Weights of a small mixture-of-experts language model, trained from scratch on English Wikipedia.
Experts: 48 experts in each of 7 layers, 2 picks a token.
Below are experts of layer 2 (counted from 0) of a mixture-of-experts language model. Rows are named router (the router's row for the expert), up (a neuron's input weights, with its number), down (a neuron's output weights, with its number) and show model dimensions 0-191. Each number is 500 + 40 x the weight over its row's rms, rounded and kept within 0 to 999. Numbers have three digits each.
After each expert's rows: a language model's description of what the expert responds to. This comes from a sample of Wikipedia text that the model never trained on.

# expert 14
router:419460505563512514457527513518493481480459514469521471564507569407479482496534536499584482519531500519478506479512486500554503496480452519519532432517459482487423460528497517576433518529477507545543462524502453515500507413488414559505529427532467478445584500496506533447557525529468509460384501481502446469411503511496518519514488525482457497497551484508582532454491445555531548470481475550487541497529392512523429515490494524527533473528473482509426490553460503528493460437525493472517554567456475558454487422518565481538542580557570482501536497498501503536483515550601515555
up3:500466471492480506568559474441559429569520550508452453443502498492522555458595480533582500536388505535573486517517480514556500479581534500554481471537452512471525542463447457535467547506501471541535458530517415464592534511475558511485471473528454515486560390518423590486498526506506434483425515461489498558481455517498504506453514532453487504526526493500496531534443441554561512479504443499450540502515500484478436536531548446492487506450519487487464558481431511472514493451568446525478558508475446488514494513501514487456503505580565445518514505476477455543424493485484446473
down3:500484525478504514457523515457520524516496451560490509492454584477463471577447525555443453491452486488499467446488501548511474554431503537431609533536533444542477583454481513458488570600486491466504536481527511513521516484460548518413459507592516443517487473533516500520527519528504564507507420453507510492475504512512520434534505472478438511491482566574464461442482508485450518512535542528492570483511513555551482482474456464569435480530461427459535484494476460555466531530466530548464556486470475490475538452520579549503403501454491534478491460505459482493530442610488573459
Description: Middle pieces of foreign or unusual names and places, especially z, x, ss, burg, as in We-x-ford, Pát-z-cuaro.

# expert 29
router:434466399540473474476527488511437521563558500519447500542452480430527530452469431502578488531505429523520502455551414567537508530510508447514535522532449476563473504567477454522495519579457485518503514541550494478519492438447447491498552449540480545493464489432483500441531538516481460548484432430448524506508467482559536473466483460503507574528482505494506557519485505487516506422470540488524513497543513427544438533577521510505505525446554502564449501536438501502485524492499496453452523509569487502454509487502588540578471439519459494537484464468491529506594521558564490404
up3:535563582439506495501507505557420506519504497488492478513522531497486489477448454533526539482601526427478410464494496419488464469496569536532567517515470532561515534516480495499478438569566504447547536495504492553509443530535502502460475487499438464500485472572508503568440390489510478560490609450477533525480514520467481543460507457567525522500492412514434501541509467506395474503455508488431450540515561481471519549480502512502497538403554595497468586472511527482485517473565483499430539514480490464476461583502538497519484551542504518510522546480486523470507473521522541475
down3:495495498565490476517523469471556488527531531450479518483456462532496531521580476470422538493498552555482475544467499514474556466472443508520511498498455535499503517569510567493455400523581594548516439503562516522518466552491507491458502554528523540501506514506496503496482505436517466540380524400485523515501522505566466484480539461449509429460461497514465449514507502504481451545542458543456518486527509446511492551526533540561583440550529494453484514481498503477500434503464610487501454419436512497530571517532483412544514516411440541511550422529474469490450508443554464515
Description: Dashes, minus and plus signs and leading digits in tables and election results, such as – for empty cells, +, −, and medal or direction words.

# expert 20
router:579423456490557536536553574544537533521490478476484433461510470465555439479479520502534481575517469450399456428442589528497584504540472432473507477475445501575480532514458514518554476491528465443591470557552465540547483416544526461462512468475535434492523439470533492540464446465435501447446510479513476521485478593528518547500523519499457549463486449467563527489498475484581554465461546456556519502517489487486537530478472550520533497506547541462538457508485528482481493521506480527527545494497537519430479518522435483422522538522529494538559531514514532524443448505496449553
up1:515557454472532576548518542447504548517490510548571485430519525516528474523513483487494517489566477492512476439532514410486470471446448450498557470474458569526559524566491540494489488541470531467522466519530509478567565462543469497461493445527521473419468517471528482559545532462442462502489466489548543495527530463486460546475502499474505526502495401452499580552523522487568537481408457447465480457446458492516532582446434490492487526554486493453498529530495384514495502506437490537537487605530479476500424516574514526521447416509535531492540514478498530550496418543473443525
down1:507442534541437539574464559560499536472538502544492578457512449462431497440475530560437483465498465552455459589543533465518584422504432457529521504512505507442526512559545530478501575507564494474560465486416514483549477444512515489464477474457471485536452446477383480488526539533514568523508503464466498496472521467523527483469498515564554543520492476536508451465469537466505512496556434546491455532457489491549525482494523547498459541453522496507527430508558539535491531466462532553504483529480476414470582526472459506501551536525464534463525416524417472468507464566497442523
Description: Short inner word fragments after an initial letter, such as art in martial, ill in Achilles, ig in highest.

# expert 47
router:473451461488536457450541535635529508465497497522482478530474512455518439476472435475505476488580560490483503490496423498529557424558464496564454536528489490482472461539526492514447508498514509528590451594558474478472538460501428517551480455547542479465453436507510535503527518522520500535485540553425560569477531485501520519441460473455518498557508499502496489471438506472461560484447499444528546467472471488550550478399496511525444445505510492504503551524522497542472467553497491521536507481513468493490511389551528518463505420476439528558559454465467482468602577518475541541
up0:490507502488465449511477516560515527508514450465488522536510513563473465485442498523508524510516506477530464473478475509559534525563540546459553477428500567456539528516445471522501480483552487548560478488491555482534498507513483539467512434620455434460494464481592485539375539479527526428486459520450530503533506491529413472527486511501549551561484497436523468474472551557556503526506459499487512498547452533524506488503488468498601438511470531508490621506510472487483519500479487529427534507472652457529516511431494536546527456527499404526518511446454443465538466536545497537
down0:498558531504536520513543506511512557486504479493499533494421519480466461483418501484512523457511458474465504529478456522494463510460577592453537498495517566517523465523489506496504534492548527539491428417463463480527531518522515465486505510559476519576467507503499495499491518467504487534501493515538389447516538430414516463515516489523511455497599480454494480517566511574508516445460455509535450461434558485546502524473540484571540497546402546568466460502494482432549535491431461519438545516546539519514570528488443521533409542515483509570495446435463466476584472436504432589
Description: The letter k and pieces like ak, ka, ko in Slavic and South Asian names (Jankowa, Panikkar), plus preposition at, in.

# expert 18
router:464441555473506490465521503460517503531482541487448504537459465433485473508455538526543526552469491540486561519436447522556568475500486504511511472523488509551477456534453515450428570523484496532460517451504418485490493443520464437457568506510504532485548411528511493403514563488436490560521456464480505487470461541581494553517446435399521551487415504585547439491425521502526466477515530494473479537484425456555483519478495499540574446544542525472452497529443477535527510459459481558562471479493538549483508457513508523487475484448421456577507537497479497574500488546551453549
up0:437413515485459500518488423497530454521496489515462502462488523514549501590525482452466524465521464542484447478554419497447525514540461485485506555559524555468549485570541510599568460493535547552536482456498420498556491566457456509542481554485497508469486499448526546537542491545518495493436535544460560481565605525519516578491492520452511465506537411487471568474471432501453539511521457528490445513397450495481533483517505547548501518510559469550512479465502488502433576454540453494458446481467533538486436537518480506530421509463543509476515514531513458426529453472509469470
down0:488487406485542510500475537558509519496458501511479583475511404451574445590458478535500446589426490512514450554516538490471506509522464559558485473480498517496433445501466469525499453540526487496548452488485474510507523505528412549511537514546519458466538482591468444540433426491510450477506491558554419503498550516420500489532513481460535564474525453477563495555433478521504575426544489528483552506436496505465474503507557481446455475497508463446519522476533513535493522506549526519503476541571604513580497473439457483466499498465575539469479481490458468515485538517546549533
Description: Units and symbols after numbers or in tables, such as %, km, °, ′, }, colons, pipes, and n/a.

# expert 12
router:459512457516418524502497535448456462429444495447510472535524474444457536532577462497474508497489522547420505464453478516493507488561470511507508544530488484529529529580474542494521511519458518529516462532515475473535433495503431509531616456501514548453440428478460457516425444453484524533493434498473541552520582553506445455524499499484483508477477456530537570413417579514562496477526520551546589513490543531501528431483514529531482461471516519548558545495428469496480454433529482562524533545492519545529438526555573556467486446495461448515528476477497459497467497551517494576
up37:469498502530510519403524467481528455536504532458420556565499476471505551561553488486514542476498450488520577524473469426500529492554530491497559521523464525500506458498500474476477443572465510529480483487516459495452501430560534432455508464523480498503534470496474574483487555410519501470551490567492506512525480577599479603490527581429482430560555545482471491430528519482581422545504533496474495482512516499511588541540474582507477498525487535508522525503492408460541444542539446505463525561432449569513504494492474534486494530470483500494528551504468467462510467564565437488
down37:518520548455529454477545488508528479473587507486559506540493472537486484481493437445478521537572486573494544552502524503454429444505433469522509506526510468487519534426515387531533536520473397488517531506496627464447498487473491484543496531518553467527505500432572528534529547487460526546528459431464528496545496481505479502553525522527562502460493511484456518483525529470498485513466488492440478488558453474497505555462483493468563510416511439524483430475494455524461596469636496600499493491452480434513544488500522552514504571544464453530465537480406464468478485505511473494
Description: Sentence-final periods, period-plus-newline tokens, and closing == heading markers that end paragraphs, list items and section titles.

# expert 31
router:473500449504448521428517428526439487485507460463534521479487507470544516477517500540606490512475543451475561475476506495545525509536505580599504535495448480503488495551569467541508504565484425500530515485528455556596454441429467424488575513566485503476481509499469521502491444496492519509460492501505517431532511496472497530471525486455467494547442502535480523464470561589410528479534550450592511560515487498431528531471433487464480503517562554502440542494412450455502486477565467496539459447495572557486464475524515456537518483490498534561506524483489541496507532600472416494
up2:493511533421545516535488464505487463589496477577445523501436478515480472522408491517495509519531491488423481536476486517471538501446396489503549480520482480555538402512474502509498469455502501473402498521538541531507530460508483553483492512436540504479483530564444583533469462446494531476487478452582465461494535454450562518452481512506543531497511492517474514498497518503440512455550502572470582524514493633472560483450544400483531522410478506455555440479470478527488553499489485471535480558507590557498539423512519513483451441448485536483492497458533474549493533457519449500
down2:534524509447547561431591555452551528463491518568473435476570526443458460525555435495530493533439535517558486529483475474440510503551478537549574555475572470479499513490457465510523476508576528488481501432523453470512453503530480483459431494578477613483530482494521435545513513456494444508493476506504519530514389515499436490461567487475500434493455458436526526497417477522489455469498523522441465495546509515431541496493488477522502486481524504487564462515499518519534500573495520546567535530540439432503512546475498513464593538486533440522467547484524519565458495508416465460
Description: Line breaks and leading hyphens starting bulleted infobox or taxonomy lines, such as - Clade:, - Order:, - Post town:.

# expert 28
router:509544458488443493439492541470459478503526529501527491482508484521535486438430534485502443508572492508408539501505507435558483482549419432514490451532533448519518506528435526481495538500431525514469494522567510544546458443460520503525576452458410466448564488444501537528522528575474496534496461481530494522534517471514508566437465509482523493527478525494547495501455617504474547455460508507487496525474524467534516557430463428426524492512609505524541497462489405456513498476563458475478514571542470495510453509500543483604526508507433461574454516464489468498520559528480572562
up1:501555470445480488485448535429476554542428453445501474482475467459488478509514494542463499503479540469486560539530537496463571452524494489528494496522505463529497478497539501481442551555508503493380448400497503550548450522534519536521497421474453499487494446544452516480547510497454408480511460427462501464506519557568512538520469561468596459482514490561456478546483467525501479486521531526488511471507504480446617475438463495546498416592564573492502559511511509469509493467564462511539481459569459447417444475508476518464529488517456457503513573552493477523500488496562536564
down1:498518528600476422515475425542537494472489527482454480502503557478519498556496472472526485461485480483481509466518490503503606518425476470485496583446509534459527486422507535457542443460550551537616488471551499507394524452411465536461509526556580508492474521544532548513478480514507553479470537538501560537518430466471509506430485505500539549450526492544480418433472520509523628542497494581548562515492524482502475481520510532432446478496518462524445486457445430476529473571439487551518450539474490442557460486501519477554506503514483517495474525437543492491482503503500511495
Description: Prepositions and temporal conjunctions like by, in, with, after, while, especially Directed by or Written by in credits.

# expert 11
router:484503495465546561459517480528473473460425502425516487472549594552477440463497479432537465455511492554528533503481444518474458417510521546523527572501465500414460527495407505512479527558479559458476482518569445462513499474506520451433556509587572509519533459469484471552510525559452481600423495443426569491500492571542476492504445462444525510466461475543533529481486535591491533463503495534531574490476537515562464490490485539525520512505487523477433479492465462446531512435506504496445505532500503562454453465497574458461537544531530480525533531402467514481457517498490520504
up3:477512479545528565448504546450457461462524442465472517496494561535510488456531483504552484503518445551488439531498535495451463489479495448490500544470533505528419497496451475564558471478496552530525488521597497496530508489515463510482502422459494506514545541494467460509486507531462474515507485566458496526427510518532500496627441470475587471534472538456553493491510541471489497517575495533550537434523478512486454455422520540571541484526511535419524516461466465535464538487492529478425434571513559569481529503482500459552525470606459561542459529516387444420492459460478490563
down3:466492558530493447560523442524630466516565500528495476499401466520611458459479411476501456481434460536462477473519522527538494424525457492508528549478456534501486525448502564513488594496463452421498538491479510468506523469473545432519430509526465477533528460486475548525527526535526475546534565465599531484510487485532517484453554567568462463434504535485476521469541485509513521536439463451456533546390524485478486576460487470470481476508490455528541502508541519474499510551485547572458517527442491498410504480512475492510551471545546503478486508481523532498538509448466578480
Description: Function words mid-clause, above all to after allow, due, able, plus be, can, would, not, into, than, through.

# expert 38
router:538556539566489499505459560543468486533484529449487446565526439549514489460457455455563541465572501507487440524500517538535507475533480501608452591532456447491565476509533555510529455550480457445544526453544458511521444487570478537480512492482482495447562506520516584536474485468462490465471469478447517518472490566518481546533415553399514565468480525448519480502500572534477530492450527531468503457518453556572503547550489498437466514488525590487531545552533552452510492463469532478530489484490556538490451522524455523524522528505444497482584440443462481516472498510434462571
up3:508502499461509517528392513567434474565517516443467456526410509539453527433454475446542537469490494572414453425540528501516524482507463541558466510474456492451548497475527519501459367539508572436479489494529511476420475479543478511480535535462503509475550484509457548548486468495515473504480442510493483526500469509468473504468402486537501510482497465483532441499485505504546437529454556561481474463464476481517460542546509556466537432528574400576585510528554479459528555519433460472508480528468578528520454515535468491466531505539503549477531565532506456484475514480498565475
down3:502519504543455506514527487497513417554525500464465505419419437493552534530516510487435517543474427485471459562469498510499473526510552443518458504528567488560531550554473492517532459392522502459510590445434490472490479507489436573524498484488458480564495544538453520524452511505437561555520476517545511538507478512534529566516456464517479517540547517489459515547525456601471544465550485513558535462490472458455504463477481533579462514476497573459510428514484540499449421529484511532504513485439404543531446448526508516470536546481443568448472498529563475496477492506522604463
Description: Short pieces right after an initial letter within a word, such as le in b-le-eding, ar in Utt-ar-akhand, b in Her-b.

# expert 33
router:493485514590550477473548478507550531563460524435449486459464521542558423349465472492474471465585514552527450423499482418539510451492506461539471505510499492522429507511498497497510429530509484539459512508551516495538516434547464506511486535515448572519463449505480575526502557463480534494536485458446510491487459522543530490477492466499473484493502538548521484461496548521563548515455515485536486467367491466509438470512413497548490449530598527465430547508461477454470515462557460490537525523454536572522528479588528493449522497498538517482539506496517462505483564571523542516
up2:592504506547443491420538519495498492500482452540498566502530502646511547454470505533460414437467474513514428488456547485465501507500466435532509517509538543481510501464452424486545480594455481544537444500515493488525458550497557560510565531469506473433502469463540485466496551445431539470565536509518495541484543549535528598507496509442452494509506547472474457544455494487537570467486520524502418504520472441498519480495452483550526495515546481506532425546491474428496478553478473509588541479485536500507482487563503456522478508506470527516524564451461431509609488514502570495
down2:501467555493495529512521487495525454506564448510492428424517551473449528573464507499494506428466536516466506475501499534513485456482430494493545497445494486511498542534483604535494364485513558507487527517486519542485529552459536499522517503435445496513491515523436516525465453478537534499515488507506563452514502500438573527523504402473495438470515431556525490510563453457489486484488560381510524521508543490550470599516491500464459490505466535458509462443465566573492478535528528528484527464524532489528480446504593501427450567544500427477480454542549587499481480448551572510
Description: Pipe separators between table cells and semicolons separating list items, after names, numbers or titles in tables and credit lists.